Weights of a small mixture-of-experts language model, trained from scratch on English Wikipedia.
Size: 8 layers, width 128, vocabulary 5397.
Training: a variant of SOAP for the experts, 6839 steps.
Below are experts of layer 2 (counted from 0) of a mixture-of-experts language model. Rows are named router (the router's row for the expert) and show model dimensions 0-127. Each number is 128 + 32 x the weight over its row's rms, rounded and kept within 0 to 255.
After each expert's rows: "gets" lists some tokens that make up at least twice as much of what it gets as of all text. This comes from a sample of Wikipedia text that the model never trained on. Tokens count by the router's weight.

# expert 117
router [130 142 102  79 162 160 156 119 141 108  92  98 132  98 134 151 118 166 131  98 130  84 158 144 136 160 194 141  69 115 160 145 151 100 171 173 139  71 128 127 183 158 166 122 122 110 124 138 165 162 143 154  75 141 136  69 102 163 139 150 123  79 131  99 158 196 162 109 156 179 191 130 134 174 167 101 171  96 143 155  69 128 146 105 144 121 164  93 109 141  58 110 142 162 112 144  94 116 125 109  94 102 166 106 145  85 120  89  83 171  54 102 164 175  76 106  94 106 162 132 175 161  71 133 141  99 147 108]
gets: " (", " ", " \"", "(", " were", " between"

# expert 85
router [114 105 137 138 168  57 152 141 149 159  88 144 136 101 133 146 112 142  73 117 130 155 157 194 102 123 155 141  80 118 113 171 166 138 161  72 160 167 109 117 118 144 136 105 179 100 163 108 151 164 185 129 176 127 120 100 135  94 183  90 161 122 128 130  96 132  90 159 138 116 145 187 113 120 139  28  56  83 166 145 104 111 200  97 165 174  96 104 126 148 114 110 117 134 115 145 154 113 125 119 145  99 158 168 112 108 180 149  98 115 151 107 115 162 152  84 146 199 140 175 110  66 145 113  86 172  97  97]
gets: " family", " T", ":", "6", "ore", "rop"

# expert 78
router [135 124 133 127 132 143 106 141 140 110 193 140 141 145 116 140 152 128 146 119 192 108 151 104 172 110 184 121 182 148 108 155 129 133 161 181 113 121  98 141 130 196 120 108 152 113 130  70 101 103  71 136 131 143 144  94  89 135 113 136 175 129 136  96 133 108 193 125  99 167 155 105  75 142 157 184 152 109 146  81 173 126 123 171 157  88 117 131 164  96 108 118 158 158 160  65 145 115 147 142 133 197 229  97 102 103 131 142  59 163 102 107 159 139 109  55 134 183 125 122  73 126 101 132  86 186  89 167]
gets: " was", " is", " were", " are", " had", " also"

# expert 104
router [128 122 111 122 168  77 186 116 111  97 131 108 162 143  97 141 100 160 123 142  96 136 175  66  74 184 146 164 102 111  90  83 118 120  88 138 107 177 103 148  77 156 134 154  82 105 160 137 135 143  74 117 171 128 167  74 127  71 124 181 137  81  94 108 126 139  84 121  93 129 115 160 207 113  92  70 127 131 120 110 115 169  77 107  95 112 150 107 119 172 141  95 163  93  40 112 123 150 123  70 142 142  71 118 143 102  78 147 167  78 159 149 157  92 140 104 112 111 166 159  95  80 123 134 139 125 123 163]
gets: "-", ":", "\n", "|", ")\n", " •"

# expert 98
router [108 141 136 167 198 120 187 160 133  90 166  96 129 136 133 139 140 112 114 156  91 152 137 171  97 151 120 106 136  68  94 108 155  36 191 109 120 140  65 118 141 198 184 149 161 103 125 143 123  96 120 161 144 122 120 117 111 208 134 138 115 100 113 105 118 107 106  55 123 102  85 109 118 124 134 164 136 154 152 173 135 141 152 127 200 157 150 158 155  41 136 166  74 129 171  99 110 125 111  68 143  74 114 132 120 164  92 152 150 104 124 128 155 113  92 124  98 114 167 106 109 158 107 116 129 117  74 185]
gets: " over", " under", " out", " up", " at", "te"

# expert 76
router [ 70 103 125 171 152  98 176 128 130 120  96 141 139 137 150 127  96 110 146  93 139 146  72 101  80  88  78 135  98 173 159 139 132 162  91 175 112  99 104 134 100  83  96 145 149 143 162 180 196 174 157 168  93 128  94  96 155  80 137  74 160 165  99 110 172 160  94 143 137 132 127 121 167 105 105 128 142 107 148 192 121  47 132 124  36  83 159 143 141 136 113 157 127 123 108 126 147 135 116 173 162 137 140 200 120 158 143 130 150  72 157 169 134 164  62 130 112 143 126 125 150 140 165  96 168 166 178  98]
gets: "ic", "ist", "ical", " the", "y", "om"

# expert 115
router [134  97  63  91 147 129 190 102 102 147 134  87 147 152 105 188 182  99 145 161 136 142 165 171 156 140 148 134 159 108 167 108 169 164  96 113 119 118 148 113 121 109 145 156 125 108 134  91 156 189 142 122 137  82  63 150  58  73 202  56 115 102 158 136 123 113 163 104 137  97 155 133 119 149 208 149 151 182 151 128 125 145 133 143 157 158  86 191 123 116 158 132 154 187 156 138  52 132 146 102 148  87 136 102 116 138 155 147 136 104 124 143 130 172 152  45 143 144  85  97 148 144 125 141 179 147 133 151]
gets: "s", "%", "ies", " years", "ings", "ers"

# expert 69
router [111 174 120  92 165 131 107 174 141 119  40  84  98 131 188  81 130 171 175 166 134 147 105 114 110  66 108 131 169 175 157 159 104 181 146 144 107 153 137 140 156 188 159 130 101 139  60 101 120 131 151 149 115 122 159 156  49 113 107 148 137 184 117 134 162  74 130 134 123 192 140 117 133 149 158 121 126  93 127 133 128 147 116 166  86  81 121 151 162 113 139 185 103 116 148 160 130 110 146 186 136 107 156 162 134 125 156 132 164 140  57 136 181 142 179 145 176 127 164 149 110 191 124 141 166 176 101 172]
gets: " he", " He", " she", " it", " who", " his"

# expert 32
router [103 146 112 184 150 116  95 130 122 165 115 129 106 154 160  91 129 171  83  94 139 107 138 126 116 106  78  66 235 126 123 129 130 141 132  77 137 190 154 166 153  99 135  70  83 100  64 131  91 218  91 120  86 124 136 126 149  91 102 154 113  98 154 128 139 164  90 155 169 132 120 129 110 100 184 126 150 128 130 102  76  95 111  98 117 142 138  97  45 175 119 142 139 127 125 186 107 170  94 165  60 141 177 153 109 185 117 153 112 168 155 125 138 124 120 155 137  67 101  92 128 103 111 135 128 114 123 137]
gets: ",", ".", ")."

# expert 73
router [102 135 121 161 129 121 139  98 169  98  96 204 162 143 151 123 141 126  76 190  49 156 119  90 116 114 121 150  80 100  91 100 170 146 122 144 125 114 172 156 117 133 123 113 103  95 129 127  78 146 106 127 143 123 104 123 131 186 103  68 115 121 168 137  95 102 173  90 146 108 109  78 150 119 151  99 114 112  85 147 165  57 158 178 134 121 123  70 162 134  98 180 145 160 138 109 161 108 108 141 152  87 162  84 166 118 139 109  63  66 136 142 112 125 162  95  98 188 111 146 203 133 209 110 114  82 101 140]
gets: "0", "2", "–", "9", "1", "–present"

# expert 119
router [147 133 143 130  88 126 154 180 117 132 128 119 119 113 137 161 113  91 132 141 138 150 158 122 104 110 149 118  93 137 187 160 115  84  85  64  88 155  98 125 200 164 152 104 131 154 159  57 102 182 140 211 171 144 142  96 114  79 139 145 117 101 123 165 178 114 114 160 143 118 122 192 182 116 143 124 189  73 119 153 136  90 111 121 113 124 166 150 178 117 125 128 143 155 114 174 143 111 106 130 162 101 150  98  99 166 122 117 203  83 128 215 112 175 139 121  91 122  76 173 157 159  81  99  98 158 125  85]
gets: "ce", " I", " The", " War", "ory", " For"

# expert 100
router [ 55  92 147 122 173 179 148 122  39 151 120 116 166 111  48 120  82 137 113 147 108 139  43 129 139 145  89 162  83 103 116 155 103 112 153 106 166 137  82 191 142  82 138 110 154  87 158 110  69 157 187 102 127 128  95 148 118 159  99 127 131 111 131 105 141 141 170 128 114  71 114 107 102 125 188 132 118  79 105  69 152 133 116 148 115 170 154 147 152 167 116 116 112 122  86 134 125 128 133  89  88  92 102 103 130 104 174 132 121 115 135 148  82 170 110 126 175 136 112 148 146 119  50 110 108 197 109 174]
gets: "er", "ers", "ep", "3", "ke", "4"

# expert 103
router [ 69 130 145 171 108  90 125 135 136 120 117 143 186 145 166 182 106  72 110 144 132 126  97 111 131 112 163 109 127 162 168 149 153 136 164 173 121  86 151 156 218 100 174 198 119 108 150 139  86 133 132 149 141 103 154 137 146 148 135 155 138 165  85 112 186 115 118 186 102 147 152 209 224 141 179 104 129 133  94 173 142  72 201 159 109  96 108 107 152 138 119 140 136 132  98 162 118 121 101  59 133 131 131  85 120 103 153 142 158 165  95 154 106  82  91 141 140  99 178 147 103 121 106 102 143 148  94 154]
gets: "or", "at", "ro", "8", "ar", " "

# expert 110
router [166 115 138 104  83 160 122 174 114 151 115 107 118  96 145 165 121 149 146 126 100  97 110 218 119 148 102 107 185 151 158 186 146 159 131 109  73 118 154  78 129 152  93 129 102 111 141 127 103 160 107 117 161 103 125 135 108 121 176  84 207 109 110 130  79 127 132 172 211  76  89 106 141 111 140 129 130  92 165  98 140 131 124  65 153  71 117 173 123 110 131 139 143 180 102 150  72 119 158 149 134  55 135 146 164 146  75 121 146  54 162 174 127 138 133  96 147 126  98  77 158 163  96 129 150 176 121  74]
gets: "ton", "ley", "y", "son", "man", "land"

# expert 108
router [132 107  99 234 109  80 124 141 131 136  98 143 130 171 145 162  99 156 134 121 188 166 156  93 130 100 119 139 182 164 175 141  96 153 162 133 151 152 138 133 116 101 124  93 138  93  66 128 176 110  98 105  84 130 153 114 113 139 118 148  96 102 169 106 144 101 131 135  93 188 136 140 103  84 111 166 111 143 186 153 106 131 182 174 103 122 155  74 138 130  88 174 171 108 176 112  59 120 170 177  58 123 128 162  94 211 112 114 152 159 114 116 189 122 146 147  90 145 155 110  74 162 137 122 148 111 157 114]
gets: " and", ",", " that", " which", " or", " but"

# expert 81
router [117  98 141 152  95 142 159 108 135 159 149 106  77 141 144 160 100 206 109 113  72  60 131 104 125 139 163 125 114 133 134 141 119 144  82 128  95 112 147 170 122 117 147 179 104 131 150 156  75 113 116 107 111 144 114  45 144 118 101 119  86 130 195 147 106  94  87 128  54 150 194 112 210 159 163 109 121  99 139 187 169 153 141 118 129 120 100 120  61 122 145 100 172 126 155  92 154 103 156 121 138 138 135 119  69  95  69 166 105  90 171 144 102 107 107 151 154  86  85 105 124  62 165  95 106 144 152 164]
gets: " /", "3", "2", "8", "′", "4"

# expert 96
router [107 174 138 122 167 109 161 118 160  99 106 163 146  87 161 113 221 142 122 172 123 131 125 159 132 177 139 161 141 167  99 154 125  57 171 116 151 116 115 109 203 118 162  93 123 107 139 135 101 147 120 145 118 154 131 194 127 125  85 110 128 105 143 126 151 176 105  91 182 204 132 106 169  95 153 165 129 175  98 170 160 165  97 146 176 156 117 126 113  80 109  88  74 129 103 156 132 122 154  67 134 168 135 102 117  94 108 163 153 165 141 146  93 109  85 135 153 138 124 150 149  34 111 169 111 157 172 182]
gets: " E", " Al", " U", " O", " A", " al"

# expert 49
router [ 95 114 145 170 130 168  96 171 110 111 103 115 131 104 109  91 188 150  99  82 138 146 110 125 109 162 163 104 163 118 158  63  77 161  77 142  59 132 144 115 134 110 119 100  92 102  73 121  91 190  91 144 150 126  58  79 148 156 149 158  93 161 187 184 106 148 134 155 125 110  80 105 152  47 107 105 125 120  57 143 147 125 130 142 103 135 124 126  92 162 119 125 105 109 145 162 131 232 107 156 140 121 160  84 173 137 124 126  96 119  89 115 142  72 108 111 144 151 180 125  99 162 124 153 107 109  91  94]
gets: "0", "9", "8", "7", "1", "6"

# expert 97
router [ 95 117 192 142 100 189 139 112 140 117 141 173  92 105  95  82 119 137 150 117 163 173 128 111 135  92  99 109 102 117 107  79  94 115 116 112  80 176 152  98 134 112 142 150 145  90 181  84 163  79 152 145 133 166 149 102 120 131 101 159 167 124 100 151 187 127 104 176 126 200 142 146 123 130 102 123 199 150 119 167 146 178 106 163 129 157 125  81 192 167 115 135  65 101 119 101 165 101 160  83 145 117 194 138  96 132 101 177 141 118 150 149  90  81 174 153 141  95 125 155 110  36 187 118 141 144 117 114]
gets: " V", " Ch", " M", " Man", " B", " An"

# expert 126
router [185 157 144 116  86  90 138 143 134 133 100 167 175 155 132 190 102 116 115 198 139 178 140 101 157 136 156 174 122 107 128 150  96 108 177 169 130 169 178 159  92 109 164 130 135 125 112  86 162 133 132 110 170 124  85 196 162  84  75  99 123 175  94 152 197  85 121  92 159  95 136 137  88  90 120  60 118  60 149 118 108 108 178 138 119 159 124 125 155 137 115 183 100 169 130 174 118 141 113 158  45 145 131 150 128 146 177 161  78 162  75  91  92  98 100 117 118 127 125 146 132 107 154 114 126 103 159 136]
gets: " and", "ric", " ", " a", "'s", "at"

# expert 107
router [122 184 112 102 175 146 113  78 125  68  92  76 103 166  99 147 108 183 136 131 149 100 115 118 111 130  83  96 117 122  79 105  94  70 111 159 177 111 132 113  52 123 112  98 119 147 100 140 154 105 112 111 125 151 153 163 122 141 200  89 134 128  79 115 140 119 117  99 150 105 149  63  45 129 160 138 148  97 150 121 187 136 143 156 137 180 143 134 120 171 143 140 154  86  83 184 156 129 188 144 111 149 146 150 172 108 115  47 115 153 120  78  62 106 155 140 112 157  49 135 112 130 117 102 128 160 160 121]
gets: "k", "ip", " K", " the", "0", "ell"

# expert 99
router [120  79 146 104 116 104  73  71 109 101 114 179 147 137 121 141 129  79 122 137 116 128 159 154 137  91 185  84 120  83 133 169 129 152  92 123 159  79  84 138  89 101 119 109 143  93  92 180 125 126  82  96  64 127 142 140 181 136 160 155 100 163 182 116 139 152 145 149 113  93 127 100 138 165 118 187 115  94 113 109  99 134 144 123  75 140 166 152 121 154 153 106 138 151  77 146 137  93 182 124 168 120 122  82 167 100 123 150 145 158  81 113  69 163  98 151 150 134 203  98 111 138 173 153  80 169 136  21]
gets: "\n\n", ".\n\n", "==", " |\n\n", " =\n\n", "==="

# expert 65
router [112 127  79 110 105 154 157 146  92  94 125  75 153 181 149 135 125 103 132 126  98 166 168 128 147 116  78 132 159 110 204 110 158 154 107 132 126 114 128 110 133 164 129 179 143 158 151 160 117 102 115  78 107 134 115  76  76  68 131  85 134 154 152 155  36 117 127 174 210  97 126 127 115  76 151 140 122 133 143  91 127 124 144 155 125 121  77 179 149 123 122  95 149 164 120 107  68 168 127  94  83 141 109 115 117 144  88 164 174  90 133 129  75 128  96  55 113 127 114  73 191 173 168 134 157  87 182 122]
gets: "s", "ing", "ation", "es", "ations", "ers"

# expert 112
router [145 123 114 120 115 231 112 166 131  57  90 111 119  94 130 146 119 106 152 148 148 140 116 152 114  72 139 116 102 167 180 100 112 121  94 114 152 171 127 177 143  69 130  85 109  83  99 178 179 131 166 119 126 137 103 137 145  86 146 144 112  91 100 151 110 113 174 168 135 140 171 158  74 116 150 177 136  99 143  66 117 109  95  63 187  79 103 157 156 152 157 138 210 105 190 111  86 108 151 143 120 106 101 126 131 111 160 173 117 129 116 120 129 144 104 140  65 165 164 137 170  73 169 106 107  91 113 131]
gets: " |\n", ")", "A", "C", "S", "I"

# expert 87
router [140 132 158  90 133 125 103 129  88 151 116  81 132  95 186 114 121 115 132  67  97 104 117 154 145 124  81 103  90 120 170 119 137 123 186  82 188 138 152 136  69 121  83 149 100 125 150  64 138  80 198 174 160  96 167 191 132 125 204 114 114 151 132 117 101 128 205 142 134  96 117 190 132 159 133 102 117 163 162 173 152 165 181 107 123 116 133  97 138 110 175 100 192 139 163 157 113 143  97 154 125  95 113 142 156 113 144 144 111 181 140 124 121 110 149 188 103 139 100 167 180 109  63 116  81 127 100 124]
gets: "ard", "z", " t", "ant", "7", "end"

# expert 86
router [177 176 141 110 111 131 158  84 177 130 162 147 159 101 127  78 168 185 120  59 131  68  71  83 177  92 155 134 141 184 118 100 150 106  86  48 153 155 128 130 180 143  81 105 102 143  98 109 171 176 123 119  86 147 116 166  70 141 117 142 153 107 100 150 120 205 127 120 182 211 132 107 180 130 113 125 101 150 102 150 132 156  96 115 118 114 151 100 125 171 127 117  82  98  76 174 119 142 137 143 130 119  95 159 107 107 110 164 146 127 148  94 102  84 170 146 128 100 119 153 168 104 103 167 172 111 141 125]
gets: " C", " L", " R", " B", " D", " T"

# expert 75
router [123 157 104 158 183 123 148 178 105 139  99 106  58 136 164 122 118 114 130 131 122 175 144 111 130 147 117  67 116 118 118 104 159  53 155  72 108  92 118 109 224 173 120  96 148  84 127  69 186  80 127  90  93 139 157 145 129 153  72 162 150 155 120 107 156 112  82 118  91  99 135 102 120 156 106 149 169 122 108 140 130 164 141 129 126 129 154 111 105 146 145 146 139 159 137 139  90 145  98  89 123  43 120 201 170 188 113 142 155 112 162 181 145  60  86 133 117  93 181 134 154 131 177 146 129 114 118  86]
gets: " in", " for", " on", " at", " with", " from"

# expert 84
router [176 126  73 167 152 115 191 130 196  75 130  98 172 128 117  96 140 129  85  94  96 116 162  54 140 177 163 136 128 157 106 115 173  72 155 156 164 119 169 139 140 210 135 113 141 139 135 158  95 133 123 135 113 116 130 104 146 155 145 126 121  73 140 131 117 152 119 168 160 129 143 120 114 144 120 157 107 182 166  99 178 154 124 109 124 162 155 113  51  56  57 134  98 114  91 104 123 124 125 117 121 136  79 191 164  89 133  97  72  62  96 149 129 113 120 166 133  62 133 161 155  86 159 139 146 115 103 131]
gets: "-", " S", " ", " A", " P", " B"

# expert 120
router [153 221 127 144  77 128 171 134 117 143 182 122 143  80 107 146 114 206  90 102 156 115 120 125 158  69 114 115 123 116 101 114 156 182 151 155 112  59  79 161 158 153 138  71 100 163 151  60  94 111 123 121 118 117 155 122 135 134 124 131 100 113 148 156 137 124 169  99  68  96 147 132 153 153 197 161 147 108  98 166  99 146 129 149 112  98 166 100 100 117  82 139 169  64  70  87 153  93 113  63 154 153  99 143  98 119 153 168 125 136 140 119 143 108 198 161 162 133 125 114 119 141 162  88 186 119  93 108]
gets: "w", " W", " S", " f", "1", " w"

# expert 116
router [ 90 130 150 125  67 120 148 127  99  93 138 157  87  68 127 104  98 133 117 151 111 127 101  63 147 182 103  70 115 112 100 147 132 109 150 168  79 185 121 169  90 162 160  99  93 173 168 100 120 147 152 115 122 148 129 116 102 115 175 154 102 147 123 155 159 161 133  98 118 146 126 108 146 117 140 102 166 116 171 199  67 121 123 202 176 175 150 140 165 124 164 147 158 155 159 135 153 108 117 134  96 109 153 118  85 105 162 104 154 158 128 142 101  74  70 164  47 120 108 167 157 102 125 107 154  38  76 136]
gets: "as", "ch", "g", "7", "ag", "z"

# expert 67
router [151 143  98 131 199  78 158  90  52  78 111 130 117 116 152  70 199 124 126 105 120  96 140 140 209 145  62 140 107  86  84 145 143 131 163 126 152  99 119 122 173 133 111 159  99  95 145  62  78 131 109 173  84 151 121  89  77 112  86 135 162 137 154  92 133 117 119  70 141 120 140 147 126 152 118 105 155 128 111 154 164 135 105 195 153 143 126 148 111  80 203 141  84 127 122 146 137 135 192 165 119 174 177 142 105  97 103 173 146 108 132  85 104 107 149 122 128 102 160 202 123  92 126 155 116 129 113 153]
gets: " Le", " re", " se", " No", " Re", " de"

# expert 74
router [ 83 171  96 114 143 174 178 119  66 154 184  91 135 143 126 160  96 116  93 170 180 122 102 111 170 119  92 146 157 126 123 143 114  54 150 160 199 152  97 174  91 130 137 152 160 114 126  79  65 208 152 128 162 163  93 126 145 115 105 158 168 110 112 120  67 124 109 150 129  73 144 140 140 151 153 137  82 128  88  79 118 102 133 157  75 155 157 101 168 124 150 137 129  81  88 178 139 123 126 142 138 110 118  89  90  64 146 152 155 168 102 149 107  96 136  78 128 172 154  97 108 157 118  89  86 170 121 166]
gets: "er", "r", "ate", "ates", " No", "ge"

# expert 111
router [ 94 192 161 172  56 125 160 191 135 162 128 148 126  95  84  87  93 148 183 130 133 138 177 134 149  55 105 168 112 181  82 108 106  96  90 151 131  98 154 130  69 115 121 113  67 106 162 101 174 107 187 142 141 120 125 106 128 139  93 165 134 122 108 125 163 134 147 152  75 116  86 142  78 138 155 173 111  99 135 104 133 131 108 136  72 189 114  89 176 131 101 127 103 130 140 150 158 122 109 145 117 166 114  76  95 135 115  97 134 207  98  84 131  72 124 137  62 127 197 120 144 124  84 108 133 123 143 120]
gets: " ", "0", "ent", "ud", "av", "en"

# expert 92
router [ 67  89  93 102 134 154  90  80 182 127 160 143  97 165 152  85 134  99 128 124 128 107 122  92  99 162 104  97 194 104 115 162 174 161 118  81 178 122 144  77 127 109 121  51 108 193  84 157 141 204 118 128  93 136 140 184 136  86 147 138 123 111 177 103 144 165 130 156 100 117  81 116 100 137 186 132 144 130 102  71 102 132 201 100 104  75 170 119  96 146 138 123 150 160  91 207  98 108  83 131  94 145 143 119 113 186 107 158 167 158 121 110 145 151 115 136 150 136 170  82 123 100 135 129 106 133  98 138]
gets: ".", ".\n\n", "==", ".\n", "\n\n", ")."

# expert 66
router [108 141 181 147 163 129 161 128 134 134 166 102 135  57 150 142 100 143 117 122 125 159 111 139  81 133 102 140 137 156 143 103  90 119 162  52 204 127  84  91 104 107 147  93 194 113 143 109 111 112 125 184 157 109 108 177 104 119 141 134 146 118 143 144 133 191 158 168 127 148 112 177  90 207 160  98 153  81  91 145 159 150 158 137 190 155 119 122 159 165  98 104 169 164 104  92 156 101 152 127 132 101 117 110 118 118 224 200 139 141 102 106  94 140  52 147 101 147 141 143  91 146 202 131 124 130 126 120]
gets: " P", " p", "8", "9", " Pal", "age"

# expert 72
router [240 111 118 118  90 123 137  66 116 122 109  88  84 132 172 156 153 103 120 160 177  78 154 176 165 113 115 119 100 113 105 121 100  52 119 113 143 107 122 118 109  91 145 134 179  89 134 145 103 138 134  75  81 138 128 113 144 191 141 108  98 119 163 136 129 101 104  53 184 125 131 201 135  86 129 120 178 130 102  86 110  94 124 125 126 151 146 138 113  85 128 131 137 109 157  71 133 109  59 107 130 172  88  90 114 119 128 115 111  88 147  97 105 149 142 172 115  37 137 147 106  52 128 129 144 102 142 117]
gets: "/", " &", " +", " /", " -", "–"

# expert 101
router [ 88 112 161 139 115 107 199 141  82  93 153 169 130  65 142 132 111 126 158  68 138 150  93 139  97 111 109 148  99 160 226 122  90 151 118 135 175 150  84 125 119 132 144 155 151 115 132 177 134  98  89  54 146 144  87 153 121  99 145 159  95  90 105 124 146 100 120 110 156 124  51 125  86 171 139 156 120  60  84 119 124  78 174 130 110 131 189 184 156 149 183  97 136 101 141  99 151 111 145  79 136 146 114 134  97 182 108 154 114 136 107 128 111 153  58  95 144  68  97 100 133 152 118 134 147 112 177  99]
gets: "ot", "ion", "est", "ic", "ain", "x"

# expert 70
router [195 131 138 134 110 190 121 116  92 145 169  87 150 198 145 139 172 142 143  80 181 113 159 172 152 102 105 105 178 131 107 136  78 135 131 156  91 104 127 126 102 154 117 153 130 121 130 108 120  85 111  65  98 128 125  88 145 123 112 110 114 145 110 128  93  84 133 129 107  70 112 165 136 114  41 115 112  96 130 101 166  99 120 122  92  78 136 165 111 106 140 151 159 173 160  67  98 185  74 133 192 176  77 111 139 130 124 125  89  80 165  90 174 163 110  76 125 154  99  67 107 121 100 117 116  83 176  99]
gets: "ed", "ing", "ated", " used", "ly", "ited"

# expert 102
router [127 125  99 133 153 114 107 144 140  99  91 107 142  95 141 147 126 151 142 105 109 125 157 176  90 143 143 157  71 123  80 141 131  93 122 177 143 105 113 162 134  85 156  95 127  94 130 139 208 120  99 120  85 160 108  67 155 159 178 172 121  48 110 139 135 182 178 102 159 173 191 112 175 172 174 102 179  82 141 177  99 134 107 131  91 121 150  77 140 109  41 135 145 147  96 130 122 108 107 165 107  81 145 111 174  95 107  95  79 141 120  78 120 175 107 125 121  98 100 147 192 157  93 127 113 111 105  80]
gets: "–", " (", " ", "/", " \"", "-"

# expert 71
router [221 174 128 108 143 126  85 134 187 155 136 167 153 128 163 117 118 193 137 150 109 166  96  84  87 132  88 129 110  62  79 104 191 153 157 145  80 167 129 133 118 137 163 141 104 101 124  98  94 161 121 155 114 164  92 133  89 121 134 141 173 184 149 116 119 115 167 109 106 102  90 175 119 116 130 170 101 200 115 102 118 147 149 119 124 162 148 135 148 117  86 134 133  83  67 109 163 121  86 115 103 124 108 100 122 120 129 182  94 158 103 104 120 150  67 126 154 117 111 149 155 173 220 126 141 196 143 182]
gets: "f", " f", " F", "qu", " p", "2"

# expert 94
router [121 112 107  87  83 141 165 153 104 124 160 112 159 132  85 159 130  95 155 133 134 126 124  94 163  91 166  81 177 104 157 156 132 114 165 152 101 155 133 121 153 179 125 111 179  89 151 101  97  94 126 189 163 136 144 119 147 128 163 144 177 133  76 119 162 103 209 136  78 178 142 112  83 114 158 134 174 102 150 109 146 154 157 170  95  84 126  93 159 114 122 134 128 149 100  93 149 133 102 101 146 211 191  91 119  83 154 112 115 118  70 109 195 136  96  82 164 185 133 119 104 133  75 124 128 155  67 192]
gets: " was", " is", " were", " are", " be", " had"

# expert 83
router [ 71  60 108 121 161  65 136 119  98  64 130 122 137 109 104 100 103 177  93 109 105 139 152  58 102 145 154 173 120 114 120 170 147 131  85 167  93 145 113 115 114 184  87  88  70 122 140 111 111 113 122 129 198 119 138 126 124  84 176 172 114  45 100 129 164 170 101  92  99 129 101  94 213 100 106 102 107 131 111 139 157 173 113 102  94 136 134 109 147 166 136 109 154  96  51 110 124 138 135 142 141 173  84 165 188 127 131 121 148 165 134  99 113 108  86 144 153 127 171 151 149  68 164 146 129 140 130 164]
gets: "-", "\n", "\n\n", ")\n", "|", ".\n"

# expert 106
router [151 186  67 197 103 156 119 192 155 129 109 132 138  68 142 174 125 135 163 186 129 150 170 133 145 174 156 124 128  87 144 111 146 148 116  69  79  92 182 151 125 149 145 146  84 191 109  85  78 123 118 101 167  73 126 156 117 134 144 102 111 136  75 124 173  77 101 132  85 116 163 152 124 125 210 150  71  91 123 134 147 190 142  83 128 137 145 129 122 125 140 125 116 119 107 158 121 132 129 167 123 104 129 152 122 129  82 119 124 169 132 125 125 183 111 152  96 182  79 121  83  89 110 119 209  94 109 166]
gets: "1", "ow", "9", "ight", "aw", "ear"

# expert 123
router [169 170 104 204 152  97 153 155 156 125 200 123 130 175 113 105  95 152 130 136 102 170 148 108 161 140 103  79  96 144  95 129 124 102  94 140 139 101  95 107 140 148  98  69 169 131 134 139 186  83 119 126 146 140 126 180 166 137 104 151 159 196  89 149 124 139  89 150  92 152  82  85 119 138  76 169  78 121 147 139  91 164 173 105 156 141 125  85  87 127 113 155 150  95 145 183 150 154 147  98  89 151  80  82 146 212 127  92 147 133 117 140 177 105 119 120  66 136 155 123 165 159  90 135  91 151 104  61]
gets: " the", " on", " a", " The", "The", " its"

# expert 68
router [162 169 171 125 121 158 153 184  73 152 175 112 162 145  71 185 156  98 156 140 108 100 146 134 129 146 107 101 138  70  87 105  61 119 132 128  60 108 139 126 129 158 110 129 137 172 175 142 110 128 144 154 108 150 129 153 115 153 143 125 161 154  86 138 163 116 146 134 118 113  96 155 163 138 119  78 135 103  95  99 193 104 125 143  89 131 148 171 144  99 135 140 142 131 126  90 115 158  48 159 167 164 124 128 179  66 172  66  97  71 135  77 185 140  64  75 159 138  68  93 141 103 121 134 129  89 149 173]
gets: "ed", " was", "ated", "ted", " released", " made"

# expert 91
router [142 130  78  85 117 184 125 127 124 108  74 152 109 112 120 155 133 213 205 152 157 132  91  89 105 121 114  85 110 116 131 151 141 110 121 120 133 143 100 151 170  82  89  64 117 114 116 125 142 160 128  98  80 144  66 133 141 125 124 153  75 110 169 175 141 100 125 174 130 162 163 106 118 125 156 198  78  84 136  86 109  90  96  68 170  99 141 167 170 165 122  97 213  80 162 101 140  80 117 153 110  85 109 151 109  95 147 155 117 168  89 135 115 150 142 135 118 121 126 173 164  97 112  70 136 140  97  87]
gets: "S", "M", "C", "L", "R", "B"

# expert 80
router [193 138 151 176 157  84 155 112 112 169 176 110 161 117 146  98  98 166 154 152 206  83 105 125 142  88 135 115  67 149 138 123  74  79 107 184 189 120 169 106 140 112 136 100 188 120 148  93 125 131 153 121 159 153 159 181 123  80 134  96 113 134 106  81  90 142 211 167 124 179 188  99 107 130 126  97 129 102 138 110 116 119 150 114 168 101 158 136 139 141 125  76 143 119 171 116 151  84  81 112 131 149 139 160 110 115  92 173 201 144 132 123 124  84 124 118 136 102  93  90 136 202  95 128  95 164 169 126]
gets: " |", " such", " them", " each", " these", " have"